{
  "n_layer": 15,
  "d_model": 192,
  "n_experts": 24,
  "experts_per_token": 6,
  "d_expert": 64,
  "d_shared_expert": 0,
  "activation": "swiglu",
  "moe_layers": [0, 1, 2, 3, 4, 5, 6, 7, 8, 9, 10, 11, 12, 13, 14],
  "router_score": "softmax",
  "normalize_top_k": false,
  "routed_scale": 1.27,
  "balance_loss": 0.00495,
  "balance_bias": false,
  "router_logit_norm": 2.0,
  "init_std_router": 0.0146,
  "lr_router": 0.00111,
  "n_head": 6,
  "n_kv_head": 3,
  "head_dim": 32,
  "vocab_size": 32000,
  "norm": "rmsnorm",
  "norm_place": "pre",
  "norm_eps": 1e-05,
  "positions": "rope",
  "rope_base": 2020.0,
  "rope_fraction": 1.0,
  "qk_norm": false,
  "attn_scale": 0.177,
  "tie_embeddings": false,
  "parallel_block": false,
  "init": "normal",
  "init_std_qkv": 0.0426,
  "init_std_o": 0.0528,
  "init_std_up": 0.0609,
  "init_std_down": 0.0609,
  "optimizer": "muon_hyperball",
  "lr": 0.00797,
  "lr_mult_up": 0.724,
  "beta1": 0.95,
  "lr_head": 0.0103,
  "warmup_steps": 200,
  "schedule": "wsd",
  "decay_fraction": 1.0,
  "decay_shape": "linear",
  "final_lr_fraction": 0.02,
  "batch_tokens": 65536,
  "seq_len": 512,
  "doc_mask": true,
  "z_loss": 1e-05,
  "train_tokens": 588400000,
  "steps": 8979,
  "dataset": "wikipedia_en"
}
Below are experts of layer 4 (counted from 0) of a mixture-of-experts language model. Rows are named router (the router's row for the expert), down (a neuron's output weights, with its number) and show model dimensions 0-191. Each number is 128 + 24 x the weight over its row's rms, rounded and kept within 0 to 255.
After each expert's rows: a language model's description of what the expert responds to; "raises" lists some tokens whose logits its average output raises strongly, later layers aside. This comes from a sample of Wikipedia text that the model never trained on.

# expert 12
router [ 85 117 165 103 118 136 145 160 100  98 130 161 126 121 118 150 122 130 161 123 158 119 117 143 135 129 137 178  98 145  90 135 139 104 141  92 145 134 144 124  88 148 111 185 135 103 128 110  95 121 111 139 118  95 147 128 140 146  71 131 147 107 134 152 113 151 142 115 208  97 134 119 160 110 125 122  97 110 141 141 122 148  86 157 136 102 126 146 142 141 161  99 162 136 161  95 153  95 119 118 111 106 137 114 123 118 133 151  69 104 133  65 137 139 152 145 109 153 125 106 150 136 140 144 140 109 113 150 119 139 110  95 120 111 120 168 112 141  95 143 126  97 100 110 175 132 151  76  84 109 127 168 100 123 124 145 140 149 104 133 173 107 129 113 119 143 105 128 121 119 106 119 176 128 124  87 127 132  85 120 114 151 142  99 143 141 126 175  71 157 110 139]
down0 [132 153 119  83 123 124 102 168 109 118 154 132 130 146 160 120 119 147 115 110 136 160 148 119 159 147 129 144 122 124 138 129 120 122 116 125 172  78 161 105 123  98 129 157 150 127 144 117 117 139 114  97 135  84 106 123  92 155 120 163 169 165 123 132 130 123 130 129 102 155 137 108  87 129  99 103 118 137 107 109 100 102  96  76 115 181 154 118 149 136 147 145 100 134 149 112 185 147 151 155 136 154 127 106 159 116 143  79 130 124 116 154  68 101 100 145 137 156 136 156 131 118 178 151  92 148 139 111 119 141 143 101 121 119 103 128 160 152 148  69 154 146 145  75 134 171  90 150 104 162  96 104  77 148 102 101 123 144 137 152 117  97 153 138 123 154 139 124 119 138 142 130 108 130 123 135  83 128 152 118 109 141 145  86 164 123 103 143  69 126 131 143]
What it handles: Closing parentheses, section == marks and words in census statistics or tables, such as partner, family, Islander, Clade, km.
raises: "====", "\n", " and", "==="

# expert 7
router [167 145 185  81 107 122 106 102 127 118 131 105 118  97  91 138 109 149 148 143 113 157 175 145 174 115 121 145 100 112 148 106 109 139 128 100 169 148 148 111  91 124 149 141 119 113 163 132  80 127 152  88 135 113 142 101 146 126 107  78 151 139 105 133  74 108 127 127 117 146 122 130  91  78 104 119 135 125 115 125 123 133 158 120 151 118 189 126  98 123 126 114 108 107 150 120  95 126 138 132 143 140 122 152  92  89 129 154  93 134 122 166 127  75 136 115 139 119 138  96  71 123 157 166 112 161 121 123 116  88 123 131 104 107 182 161  67 120 134 137 151 122 142 109 163 166 162 137 160 110 149 138 100 128 126 117 114 112 146 123 110 104 117 122  78 148 150 145 145 125 134 154 165 130 111 112 142 149 154 157 107 110 107 100 136 110 143 163  89 133 104 127]
down0 [139 178 126 139 133 132 140 148 135 107 129 130 103 157 155 113 108 107 121 138 159 162 139 143 139 103 110 138 111 149 167 101 122 110  89 117 107 120 179 136 139 162 166 134 118 144 118 130 173 128 146 129 116 169 151 127 143 105 154 120 116 122 166 141 150 123 142 124 114 162 116 115 104 115 152  92 105 133 142  81 141 119 162 117 157 115  72 130 113 138 148 116 165 130 157 127 187 140 122 103 124 157 179 131 169 160 104 156 125 103  88 139 124 141 124 111 136 138  90 166 118 178 124 101 132 109 171 136  90 111 160  80 141 129  99  69 107  91 112 169 163 137  87 155 100 153 132  73 115 138 129 130 148 145 122 127 111  93 119 107 144  87 144 109 130 133 145 145 130  68 140 122 123 110 163 145 105 123 118 157  95 123  86 135 121  93 146 109 145 120 115 137]
What it handles: Opening parentheses after names in credits, such as Columbia Pictures (US), capital initials, and taxonomy box entries like Kingdom or Phylum.
raises: ".\"", " —", ".", " while", " instead", " but"

# expert 11
router [123 155  85 117 114 166 140 135 157 138 111 133 109 187 138 126 163  97 143 130  98 134 150  68  96 172  89  97 131 126 164 127 117 110 160 123 152 127  77 140 140  94 139 104 102 130 122 171 126 141 112 133 128 149 130 103 167 136 134 158 120 126 131 122 130 100 169 113 104 106 128 126 161 143 108  95 105 108 129 109 116 134 159 171 145 146  79 166 144 113 110 131  96 145 155 150 144 129 122 127 138 120 109 160 134 102 121 145 179 127 117  80  94 112 136  84 154 151 113 145 155 111  83 124 116 138 156 123 106 149 117 146 103 136 108 160 123  86 156 168 105 174 157 125 114 110  99 144  99 104 119  85 152 123 138 113  95 113 112 118 184 132  92 111 188 149 126 132 135  92 131 102 130 155 148  97 144 106 108 107 133 163 105 114 142 121 142 152 146 107 129 109]
down0 [145 157 152  94 117 125 117 167 157 156 151 146 117 111 122 116 155  96 138 144 118 153 104 106 128 124 150 135 120 101 112 120 111 104 126 135 135 164 149 141 101 166 111 125 149 137 158  81  92 152 134 146 109 127  98 101 127 119 118 120 113 113  93 143  92 135 141  58 155  95 110  93 114 160 111  98  81 160 137 111 142 148 120 127 124 142 126 117 140 156 139 113 132 131 157 121  99 152 165 134 150 116 129 131 161 104 174 129 130 115 163 132 125 120  91 148  97 171 153 122 129 157 130 100 115 117  85 121  81 116 113  71 170 111 101 154  88 135 101 121 182 122 165 128 202 157 124 149 197 114 154 108  96 111 100 151 130 163 169 133 132 130 118 109 114 142 136 147 134  91 147 120 119  90 127  95 139  97 106 155 111 138 122 121 155 127 158 142 127 120 108 132]
What it handles: Commas between list items, teams and place names, such as Cincinnati Reds, Milwaukee Brewers, plus and, in, over and slashes.
raises: " ===", " were", "\"", " ====", " are"

# expert 6
router [141 113 108 152  86 131 113  97  98 168 139 102 156 145 118 123 124 168 105 122 119 181 128  93 120 148 127 115 187  73  99 130 101 117 119 123  91 126 145 133 165 132 130 102 109 124  99 128 101 102 141 105 106 133 114  97 133 115 111 145  91  95 151  97 142 148 156 146 105 106 131 141 119 148 140 146 155 134 128 148 129 124 110 109  85 106 117 130 141 124 118 107 137 148  99 132 152 119 131 164 129 151 178  69 118 150 186 109 172  93 189 145 144 131 147 155  88 138 176 113 115  89 119 138 128 142 107 129 146 127 148 104 128 153 113 121 144  88 136 111  92 146 120 128  66  97 100 119 106 123 168 142 154 109 119 165 112 155  99 111 152 140 138 154 129  95 118  90 100 105 129 101  98 107 138  88 146 127  91 130 122 126 107 129 109 123 134  71 148 140 143 134]
down0 [163 118 140  85 133 166 152 153  92 120 137  95 169 128 134 131 138 150 101 147 140 130 100 129 159 170  96 135  97 132 128 111 119 103 101 111 107 129 117 113 158 119 136 119  99 112 151 113 133 140 165 158 106 115 100 136 131 108 103 133 101 108 122 127 166 165 133 116 155 133 139 142 131 157 152 132 100  99 131 144 136 138 147 132 144 176 159 131 155 109 173 133 181 123 103 203 170 107 105 149 131 132 108  87 111 111 127 166 133 137 128 131 120  93 120 152 120 138 171 156 118 141 156 119 149 182 174 141 145 141 109  95 136 127 131  78 109 104 105 117 136 140 149 143 131 129 106 104 141 146 129 150  87 130 118 136  73  89 118 133 191 172 151 116 171 146 114 105 172 107 137 162 151 117 138 134  74 116 128 153 143 131 150 155 139 115  94  89 105 153 118 122]
What it handles: Sentence-final periods, closing ). and ". marks, and table pipes, mostly in sports season and match reports, such as Bellator 211.
raises: "\n", " which", " or", " (", " it", " all"

# expert 17
router [154 141 106 129 140 141 186 132 127 131 109 141 141 153 172 111 139 138 100 107 143 141  64 143 109 151 111 148 138 173 137 110 102 110 159  93 131 108 130 107 141 112 127  95 115 126 119 115 124 147 115 184 134 150 107 141  95 120 155 151 108 121 109 149 161 158 139 131 118 123  90  92 134 134 117  98  69 142 110 149 171 163 149 127 108 167  96 137  87 117 134 104 144 134 138 135 191 148 116 115 130 120 120 109 142 131 143 121 151 144 107  82  99 158 102 134 155 131  81 159 174 147  89 113 142  99 107  78 154 102 123 134 143 117  86  87 152 142 124 131 134 151  91 168 128 144 141 137  51 118 176 128 157 110 104 131 126 105 163 121 135 167 144 169 107 128 137 138 117 123 131  91  93 133 134 134 115 118 113  91 135 133 138 126 140 124 115  89 158 145 123 131]
down0 [116  73  87 131 151 116 160 147  92 127 115 129 151 136 148 126 148 149 141 111 127 111 124 115 118  92 139 135 140 155 131 145 143 140  97 101  93 120  91 163 132 168 131 130 133 104 106 137 161 153 121 142 142 125 117 109  79 141 106 173 123 174  93 168 120 122 173 162 147 125  87 112 176 134 117 106 143 155 123 122 160 145 126 180 120  75 114 129 122 105 114 114 161 147 117 131 168 123 102 108 140 130 130 117 100 128 130 100 120 170 143 131 147  90 170 130 134 144  86 123 114 132 105 168 138 126 126 187 149 114 134 130 133 138 194 105 123 146 175 143  98 119  97 151 126 148 151 134 123 103 136 157 135 104 127 137 121 130 156 128 128 148 146 147 147 130 107  88 147 129  58 122 153 110  67 161 100 111 127 175 141 163 146 138 102 143 137  95 146 150 138 109]
What it handles: Conjunctions and function words joining clauses in running prose, especially and, but, that, which, or, and not only.
raises: " bank", " Parliament", "ice"

# expert 14
router [160 138 139 106 133 150 120 102 103 135 132 127 159 129 166 146 151 131 138  94 157 156  81 143 120 113 148 101 128 143 145 112 142 130 141 149 104 107 139 135 157  75 128 186 160  95 125 128 158 130 109 145 146 131 146 137 137 136 157 220 141 155 108 139 146  98 107 160 151 129 144 141 136  99 119 123  80 128 116 135 137 119 133 110 155 134 138 139 110 144  98 140 144 130  88 135 145 127 145 128 132  92 133  39 158 147 150 134 115 124 138 124 143 137 163 153 126 122 109 151 160 138 109 120 153 115 174  92 128 167 129 108 128 106 144 103 138 100 109 127  80 113 131 142 135 155 115 152  97 150 122 133 110 108 134 143  44 129 143 103 160 128 112  74 191 138 114 110 128 144 101 133 119 126 130 152 132 115 102 146 158 124  74 145 109 130 132  96 158 120  89 143]
down0 [120 130 119 117 136 114 115 149 124 148 144 166 108 134 139 110 120 128 118 159 173 167 147 124  96 118 129 158 131 145 150 103 130  92 161 156 180 100 120 101 140 102 160 174 120 129 138 153 114 123 114 127 132 130 125 112 111 133 124 125 139 143 109 111 131 138 121 132 154 123 137 100  75 126 125 110 104  77 112 137  96 139 160 103 130 130 143 117 107 134 103 122 107 106 119 158  99 130 146 113 157 115 122 102 193 142 147 112  71 144 120 103 130 122  95 107  96 143 152 136 104 130 151 104 128 159 162 146 127  93  73  89 123 151 164 110 148 141 118 146 105 113 161 137 188 117  85 132 154 127  97 106 129 102 136 119 142 163 115 146 129 113 104 178 121 151 158 165 126 104 140 179 132  98 188 160 149 133  92 145 158 169  74 129 134 155 102 166 103 149  95 111]
What it handles: Line breaks after headings, names or sentences, and opening quotation marks starting titles, plus known, such, several.
raises: " |", "==", "In", ";", " ==", "He"

# expert 19
router [128  85 148 174 118  98  90 135 127 104  88  86 102 134 111 122 116 113 101 164 136  85 146 124 136 122 165  99 168 103 101 198 133 117 105 106 145 111 125 112 156 173 164 122 127 144 140 136 201 103 119 150 145 136 114 146  74 101 112 115 123 147 183 120 108 137 105  77 176  81 129 123 140 130 108 124 137 131 115 123 129 122  93 140 149 127 124 125 121 161 134 133 109 169 123 173 110 103 115 108 106 102 113 152 128 156 116 103 115 139 117 150  98 163 146 145 142  97 116 165 151 134 132 133  98 115 162 164 138 126 175 101 144 118 132 115 124 170 118 133 141 104 118  87 131 153 157 144 135 150  99 163 145 140 134 131 148  94 137 136  98 146 144  93 123  96 118 161 145 153 123 126 115 100 105 122 130 115 136  95 132 130 151  93 162 129 146 147 111 189 143 133]
down0 [124 110 107 172 119 149 155 193 131 101 127 114 156 167 118 101 120 134 132 114 147 180  98 121 110 152 118 116 100  96 129  97 157 105 109  58 110 131 160 101 136 153 150 110 111 108 163  97  69 146 150 178 130 153 149 143  85 134  94 154  99 126 137 134 105 100 142  97 170 114 127 113 116 143 159  74 118 123 157 169 141 112 123  91 119 150 120 145 112 145  96  79 115 115 159 144 162 134 146 116 140 133 152  94 157 118 136 118 145 112 153 123 147 144 131 133 122 122 105 115 152 172 149 121 133 136  85 136 139 148  96  75 114 113 121 112 102 142 137 108 103 141 143 133 138 151 148 129 136 133 104 144 168 154 150 158 123  96  83 139 144  94 154 116  91 158 109  97 115 128 100 129 141 110 106 120 152 137  89 168 142  93 148  95 141 118 115  99 120 123 137 118]
What it handles: Nouns following the, in or of, such as United States, University, County, Italy, and season years like 2026–27.
raises: ".", " on", ",", " of", " to", ";"

# expert 13
router [111 145 105 124 102 143 119 152 106 105 164 145 141  99 100 141 147 148 144 139  97 132 178 137 116 110 135 109 115  97 140 123 169 126  96 148 119 142 115 178 137 142 115 169 138 129 103 111  79 129 125  86 121  89 120 108 145 112 127 125 122 162 104 125 135  99 123 149 144 114 162 135 155 125 199 148  96 134 130 126 112 124  86 123 120 139 176 111 180 110 142 131 150 142 123 131 152 115 141 126 140 133 149 137 137 160  87 145 146 122 189 128 147  97 158  68  87 117 122  94 123 116 157 130 156 197 120 159 158 153 127  45 125 165 150 153 129 111 122 122 130 136 135 146 114 156 161  94 127 140 125 110 104 143 122 143  92 144  95 147 145  71 114 140 153 103  90  88 142 127 115 142 161 131 134 118 111 126 134 141 116 107 139 121 118 129  92 128 119  80 137 110]
down0 [123 145 163 108 128 145 141 141 170  77 130 103 143 146 103  94 122 147 118  97 123 113  94 163 150 113 133 141 144  99 132 153 103 130 145 155 105 150 152 146 138 142  80 156 127 115 139 127  93  79 159  87  94 153 102 136 143 185 134 108 118 107 123  92 126 116 131 113 129 100 150 173 151 134 132 113 127 158 130  98 137 138 114 137 112 117 144 151 133 117 133 158 162 123 127 135 142 119  87 121  97  92 141  97 129 157 118 129 118 111  98 130 143 116  92 151 125  94  98  95 146  94 130 106 146  87 156 110 182 123  96 132 135 112 160 117 133 123 148 131  87 137 126  89 114 145 138 108 130 107 150 120  77 118 145 118 116 123 104 139 121 110 144 149 110 106 127 118  76 142 136 127 173 114 132 157 111  96 172 131 133 147  97 165  75 180  77 140 158  85 119 190]
What it handles: Pipe separators and small numbers in wiki tables of results, statistics and standings, plus heading markers like ===.
raises: " way", "\";", "\".", "\","

# expert 15
router [147 125 161 105 164 119 114  81 128 137 114  84 121 118  86 131  81 150 123 140 136 142 158 118 142 113 129 109 140 126 116  96 126 152 116 118 153 118 128  96 159 125 153 106 129 127 174 161 136 128 145 112 154 122 187 159  65 150 128  60 146 131 157 112 128 112 109 114 109 109 129 139 137 144 109 103 175 126 131 136 138 116 172 181 149 137 109 127  96 143 121 132 100 105 134 138 109 152 152 115 132 164 138 132 113 141 147 153 137 127 126 159 123 114 136 141 125  81 153 145 123 115 142 154 111 129 120  97 144 121 137 147 111 104 140 112  98 105 140 119 109 107 142 100 130 132 163 128 168 110 153 118 126 114 125  81 155  66 180 127  57  98  99 131 122 167 169 173 163 151 180 116 168 118 114 138 145 140 187 109 127 109 146 138 150 140 110 162 119 139 115 124]
down0 [137 110 100 127 130 170 134 111 147 149 134 166 108 135 121  98 120 145 123 108 147 107 155 124 121 180 125 137 142 116 149 150 134 128 136 112  90 140 133 128  82 163 106 137 152  57 160 160  97 118 154 168 144  95 133 107 119 160 132 185 125 115 102  79 125  97 146 125 129 111 163 123 107  95 122 150 100 153 173 145 107 146 104 173 132 113 154 151  98 118 131 152 142 111 134 124 113 115 171 198 100  98 113 124  97 101 167  96 113 111 152 144 113 180 169 101 117 105 108  95 124 102  85 108 127 127 142 122 106 131 123 157  91  90 154 104 146 141 157 116 142 122 100  99 106 105 134 170 123 130 165  87 137  89 137 138 136 164 119 135 107 148 112 172 151 139 140 120 157 144  99 122 123 159 128 126 125 130  94 118 154 120  94 121 107 125 122 144  91 118 119 131]
What it handles: Last pieces of species, place and company names, such as hardy-head, wee-vil, Pleasant Grove, plus station, species and Park.
raises: " and", "\".", " |", " who"

# expert 22
router [113 138 152  93 136 136 156 179  92 121 115 132  93  64 123 118 112 104 167 164 147 117 106 124 153 137 131 146 110 171 164 130 122 154 105 114  94 151 115 110 157 191 110 119 120 143 119  98 122 110 114 128 119 137 108 149 128  97 145 134 139  72 121 120 135 102 148 101 134 155 122  90 167 113 109 129 117 111 104 111 169 143 108 114 111  82 111 141 133 162 106 120 134 133 150 113  75 152 137 136  96 117 150 134 125 122 105  93 147 145 126  86 111 145 117 133 111 152  91 134 139 140 159 108 121 107 182 147 150 122 107 132 106 104 133 147 100 132 109 103  81 142 133 162  86 114 117 122  78 133 109 134  89 104 167 185 107 143 170 140 149 125 151  96 111 119 161 152  83 153 128 110 174 102 110 126 151 114  86 114 131 136 127 116 113 142 102 103 165 134 153 113]
down0 [126  98 114 125 157 102  96  80 109 130 159 145 153 155 101 137 143 154 115 130 126 112 127 141 125 113  98 132 134 106 131  74 169  92  89 143 126 127 180 129 137 109 140 130 125 188 114 141  88 105 130 116 108 126 156 123 119 136 130 157 122 166 140 108 119 151 134 151 131 100 128  83 140 168 127 110 150 179 194 148 121 124 107 123  99 143 108  80 113 132 144  83 136 107 129 138 158 124 145 106 112  82 158 115 149  98 162 127 140 126  92 159 166 147 108 113 123  97 122 117 115 142  78 164  95 181 123 127 107 120 171  77 127  94 139 106 123 104 109 137 148 127  88 140  69 153 143 117 155 197 133  99 121 113 137 148 112 102 129 128 149 103  95 145 133 141 130 145 110 133 144  88 121 153 150 130 118 156 126 156 134 147 130 124 110 112 146 111 109 122 107 140]
What it handles: Plural or possessive s endings, other suffixes like es, ers, and the verbs is, was, are, were, as in Lin's, times.
raises: "i", " of", "d"

# expert 3
router [129 147 153 173 126 105  96 143 140 135 145 128  99  94 148 119 119  97  96 112 112  88 172 169 118 104 102 158 162 111 125 167 122 160  73 157 115 136 114 118 121 154 128 135 134 148 169 126 133 156 115  88 105 131 132 160 114 126 131  86 112 130 144 156  89 151 116 123 121 163 130 140 112 151 167 158 155 153 134 135  92 127 156 134 152 130 142 114 158 126 137 108 115  79 121 125  57 146 136 128 126 147 115 143 119 183 147 128  76 142 118 134 124 118  88 139 122  86 159 166  96 165 170 106  86 106 125 152 101 126  91 159 102 126 144 119 107 119 138 107 109 143 161 142 115 137 125 108 176 110 133 144 153 151 141 122 167 145 171 158 120 147 141 125 100 124 135  96 124  93 115 132 158 127 117 156 132 130 151 145  80 139 134 167 136 121 110 170 172 103 109 108]
down0 [126 126  76 137  83 127 122 175  75 143 110 152 165 142 139  79 138 129 102  91 131  81 133 109 155  94  96 102 146 129 131 154 101 169 162 137  97 122 113 117 169 134 134 114 120 111 182 137 147 171 117 132 123 160 104  74 118 174 126 120 120 137 125 136 126  90 181 130 143  99  87 103 117 131  95 117 119 146  94 132 136 134 179 108 141 153 117 130 142 106 142 133 115 137 157 136 189 135 110  94  92 156 165 160 142 132 156 125 126 140 121 112 127 100 110 117 191 109 117 134 155 143 116 110 148 174 107 155 113 144 123 153 131 113 148 112 116 109 119 151 130  98 110 124 158 150 126  94 110 171 105 164 130 111 137 108 144 120 103 115 130 146 156 118 145 129 192 118 173 125 151 140 106 134 121 139 143 151 123 142 131 138  81 125 132  92 128 152 108 110 133 122]
What it handles: Word pieces inside personal and place names, especially Indian, African and other non-English ones, such as Thiru-pathi, Sara-da, Ikon-en.
raises: "ssian", "ft", "cy", "poel"

# expert 20
router [124 124  87 136 165  91 102 149 140 134 138 142 114 129 150 125 104  90 133 119 141 136 136 152 137 184  93  94 140 165 145 127 107  96 171 142 116 128 166  93 168 148  95  95 124 130  98 129 203 118 162 162 169 142 147 120 133 141 152 184 133 150 154 134 125 193 110 144 106 156 100 126 112 148  96 144  91 138 113 125 138 113 131 112 115 104  97 142 150 113 146 129 127 132 112 107 155 138  87 140 141 135 107 101 164 116 140 130 108 151 129 128 104 159 118 164 170 171 116 157 107 153 114 104 129 103 118 132  88 138 113 153 150 163 112 118 157 135 137 141 149  96  88 126 147 100 125 131 113 116 121 118 148 156 107  75 180 130  86 104  85 174  78 104 107 130 116 107 140 103 133 141 128  93 122 141 132 134 142 117 114 110 129 127 125 129 121  89  91 123 150 124]
down0 [163 147  72 101 165 136  96 106 129  95 138 100 141 136 157  74 133 143 128 119 157 162  91 105 106 124 167 122 119 132 149 149 143 103  97 103 156  88 110 108 140 109 142 175 117 139 134 162  58 125 110 132 102 148 101 115 120 146 146 176 139 113 127 144 138 154 122 124 155 142 136 105 129 131 137 153 123 114 121 104 139 163 117 108 136 124 125 134  72 110 102 141 141 134 143 126 108 120 153 141 129 149  82  84 135 128 145 127 164 113 124 117 145 109 107 168 122  95 161 131 100 133 115 167 115 104 139 159 144 103 103  92 111 131 150 128 136 149 156 138 128 148 201 174 113 126 103 160 136 132 125  88 115 108 132 137 111 133 108  92 120 119 116 129 140 137  63  89 145 169 123 118 119 133 185 115 163 111 102 147 139 120 152 112  86 130  94 136  83 105 139 108]
What it handles: Quantifiers and relatives like that, such, some, many, who, plus content words or word starts after the, such as grievances, residential.
raises: " in", ",", ":", " a"

# expert 23
router [144 138 150 125 126  82 113 148 145 117 126 114 142 112 132  98 125  56 115 143  94 106 120 139 128 146 127  92 148 153 103 182 146  99 145 142 126 108  79 107 181 117  99 123 136 127 152 109 167 128 129 151 166 100 104 170  70  94 164 171  90 145 150 125 125 178 137 147 131 156 130 119 133 145 118 144 116 145 158 163 138 104 122 124 115 133 125 165 132  93 115 111 133 124 100 145  93 144  94 125 136 160 106 108  94 113 159  53 131 110 164 119 124 150 131 109 148  96 156 179 152 158 113 139 114 122 118 115 148 145 112 116 172 164  97 114 165 133 145 118 101 119  97  96 113 120  95 147 136 117 109 112 149 120 113 145 133 124 119 166 130 162 102 104 160 110  95  89 134 139 158 128 112 110 166 109 144 110 144 134 154 141 126 103 116 111 149 102 139 104 161 116]
down0 [125 100 112 158 104 146 143 119 155  94 108 169 106 114 142 116 127 117  88 140  98 166 172 138  63  97 157 115 113 153 112 169 108 112 118  93 119 114 141 137 136  94 114 111  82 155 158 135 122 111 136 151 129 125  80 117 172 116 126 135 101 115 141 156 101 138 101 128 151 118 114 125 148 154 148  98 179 118 132 100 134 128 142 185 105 153 122 125 113 100 100  97 109 131 120 129 110  93  97  90 128 131 159 139 152 164 148 132 122  84 133 146 154 148 125 143 174 176  88 162 133 132  82 137 117 113 156 119 137 118 143 146 130 107 103 119 111 133 149  88 119 118 135 151 175 166 109 170 124 100 100 150 119 137 126 176 114 113 138 137 133 176 139 125  93 118 115 180 143 108 162 107 147 137 150 121 139 104 124 112  85 125  93 157 135 138 113 101 146 115 171 132]
What it handles: Main verbs and nouns after articles or pronouns in biographical prose, such as served, performed, released, film, revision, and widow.
raises: " in", ";", " of", " across"

# expert 21
router [150 136 156 121 164 140 153  76 103 110  94 152 138 110 123  85 101 158 119 117  99 118  65  99 164 124 144 117 108  89  79 121 130 161 147  77 116 122 160 137  88 139 114 146 136 157 112 121 112 119 110 120  82 109  96 149 118 159  86 134 162 123  78 124  94 154 132 142  96  93 134 116 135  93 113 161 126 134 102 154 136 130 127 108 122 133 165 124 115 177 158 163 158 132 144 130 117  98 169 112 128  77 128 130 156 114 117 158 125 117 118 115 154 133 114 158 164 144 137 118  98 104 123 151 133  96  90 112 117 109 159 118 144 143  85 115 140 144  94 119  94 140 124 130 165 114 114 122 122 167 134 139 149 120  81 118 110 162  96  85 111 114 179 168 103 158 102 129  80 120 154 136 143 145 123 112 151 144 113 119 146 125 131 101 152 163 120 146 132 122 100 130]
down0 [145 135 154  95 105 181 118 140 141 121 104  99 149 146 132  77 103 170 122 167 109 102 153 162 105 151 133  98 156  96 163 145  93 111  99 120 134 110 127 113 134 132 136 126  93  98 139 147 141 133 143 150 126 127  95 113 118 121  91 140 141 144 163 122 145 173 103  91 152 177 180  98 111 129 175 137 133 109 160 120 154 146  84  59 118 116 137 128 103 143 116 115 131 126 135 168 132 119 132 133 133 141 140 112 146 123 143 134 152 172 113 147 119 102 156 104 117 149 122 125 122 125 117  79 111 184 124 143 117 163 117 148 118 149 111 131  85 127 130  89 161  93 157  97 144 114 115 116 110 120 156 140 126 118  80 163 136  93 151 126 137 106 159  77 102 103 121 117 139 129 138 150 171 151 125 135 162 100 107 145 110 170 102 127 132 150  84 132 167 162 138 121]
What it handles: Line breaks, sentence-final periods and table divider rows like |---|---|, which close a sentence, line or heading.
raises: "\n", ",", " his"

# expert 16
router [136 101  77 165 111 145 127 115 163 128 140  99 116 148  78 127 128 130 157 115 128 142 136  87 110 144 173 117 135 140 144 162  92 127 108 162 131 131 148  76 109 145 134 125 181 125  86 167 150 133 108 135 102 133 150 141 149 124 137 134 126 106 151 139 123 143 138 102 165 171 131 146 145 155 103 131 168 144 132 105 132 118 141 111 132 114 152 123 136  60 149  98 150 156  93 147 110 146 135 126 146 133 126 164 150 112 125 165 125 142 108 174 157 118 108 134 137 138 138 100 158 141 166 140 138 150 158 140  85 146 107 136 154 145 135 104 141 163 136 128 153  92 134 116 178 153 136 156 182 141 124 146 146 152 133 138 112 131  60 101  86 151 103 154  82 113 162 127 126 147 127 166 118 147 133 121 116 174 160 125 144 116 159 173 138 131  68 134 101 117 142 147]
down0 [124 128  92 160 118 100 133 109 148 130 111 158 124 135 107 149  97  95 105 151 139 147 119  94 111 108  62 120  83 147 110 147 109 125  91 126 103 139 161  92 108 107 186  78 122 156 135 115 137  68 147 113 128 145 152 135 101 124 109  98 107  86 122 142 108 132 149 145 119 121  97 118 112 126 142 154 170 135 139  96 154 124 159 149 138 122 145 113 125 132 105 123 141 136 145 102 122 150 102 113 182  86 132 134 147 120 153 168 119 114 124 121 106 141 134 106 101 128 114 123  82 145 103 163 161  96 103 134 103  99 183 174 153 128 149 133 110 112 138  86 122 124 164 124 114 153 165 102 118 150 122 204 126 124 162 122 119  94 122 152 108  92 125  96 126 161 152 155 108 143 105  92 147 138  97 164 135 126 144 145 158 109 155 151 119 132 131 136 121  99 118 169]
What it handles: Life-date pieces like –18 and –19, and biography or place words such as born, died, created, located, San, Church.
raises: " |", " the", "."

# expert 10
router [100 110  97 154 167  85 127 175 168 132 126 167 171 148 121 134 134 127 129 126 132 119 145 143 117 120 107 140 110 145 143 124 113 115 151 140 152 120  91 140 117 135 107 144 120 105  91 140 169 131 150 169 134 154 115 128 165 105 136 172 102 112 137 136 114 115 170 105 123 116 119 156 115 138 149 101 155 116 156 169 120 132 119 111 124 105 129 127 167 139 119  99 120 103  93 135 149  90 140 113 132 109 117 126 155 126  79 161 134 114  71 133 124 156 140 150 157 122 111 183 157 153  85  80 145 136 136 125 104 143 135 118 125 142 127 133 169 111 158 128 178 145 124 110 190 120 108 124 108 131 107  91 159 176 126 114  77 115 108 148 162 124 147 114 135 141 130 103 137 163 142 149 105 104 138 162  81 118 153 124 159  83 153  79 134 100  91  85 113 103 158 139]
down0 [141  94 128 144 135  89 163 139 145 136 102  96 112 135 126 132 117 123 141 143 136 122 106 167 103 127 104 135 144 100  98 125 107  92  94 123  99 106 132 137  93 145 139  88 108 145 151 139 151 167 133 124 160 133 129 161 156 100  82 117 150 133 166 144 132 136 158 166 181 144 159 134  64 143 122 161 134 122 113 123 108 170 125 107 141 157 151 111 118 118 134 117 142 174 137 147 186 127 113  99 119 155 175 110 162 157 118 135 132  95 126 131 181 121 114 109 113 139 110 154 110 138 135 116 114 136 172 120 141 118 105 154 109 136 117 146 124 146 148  96 130 117 102  63 104 127  92 163  87  97  97 175 136 173 107 163 116  93 133 127 140 114 137 116 129 126 149  95 133  83 117 180 181 149 143 143 132 134  99 148 109 133 173 138 134 117 118 127 160 159 131 144]
What it handles: Semicolons separating list items and closing quotes, plus political vocabulary such as government, Democratic, Republican, national, Party.
raises: " she", " same", " in", "ly"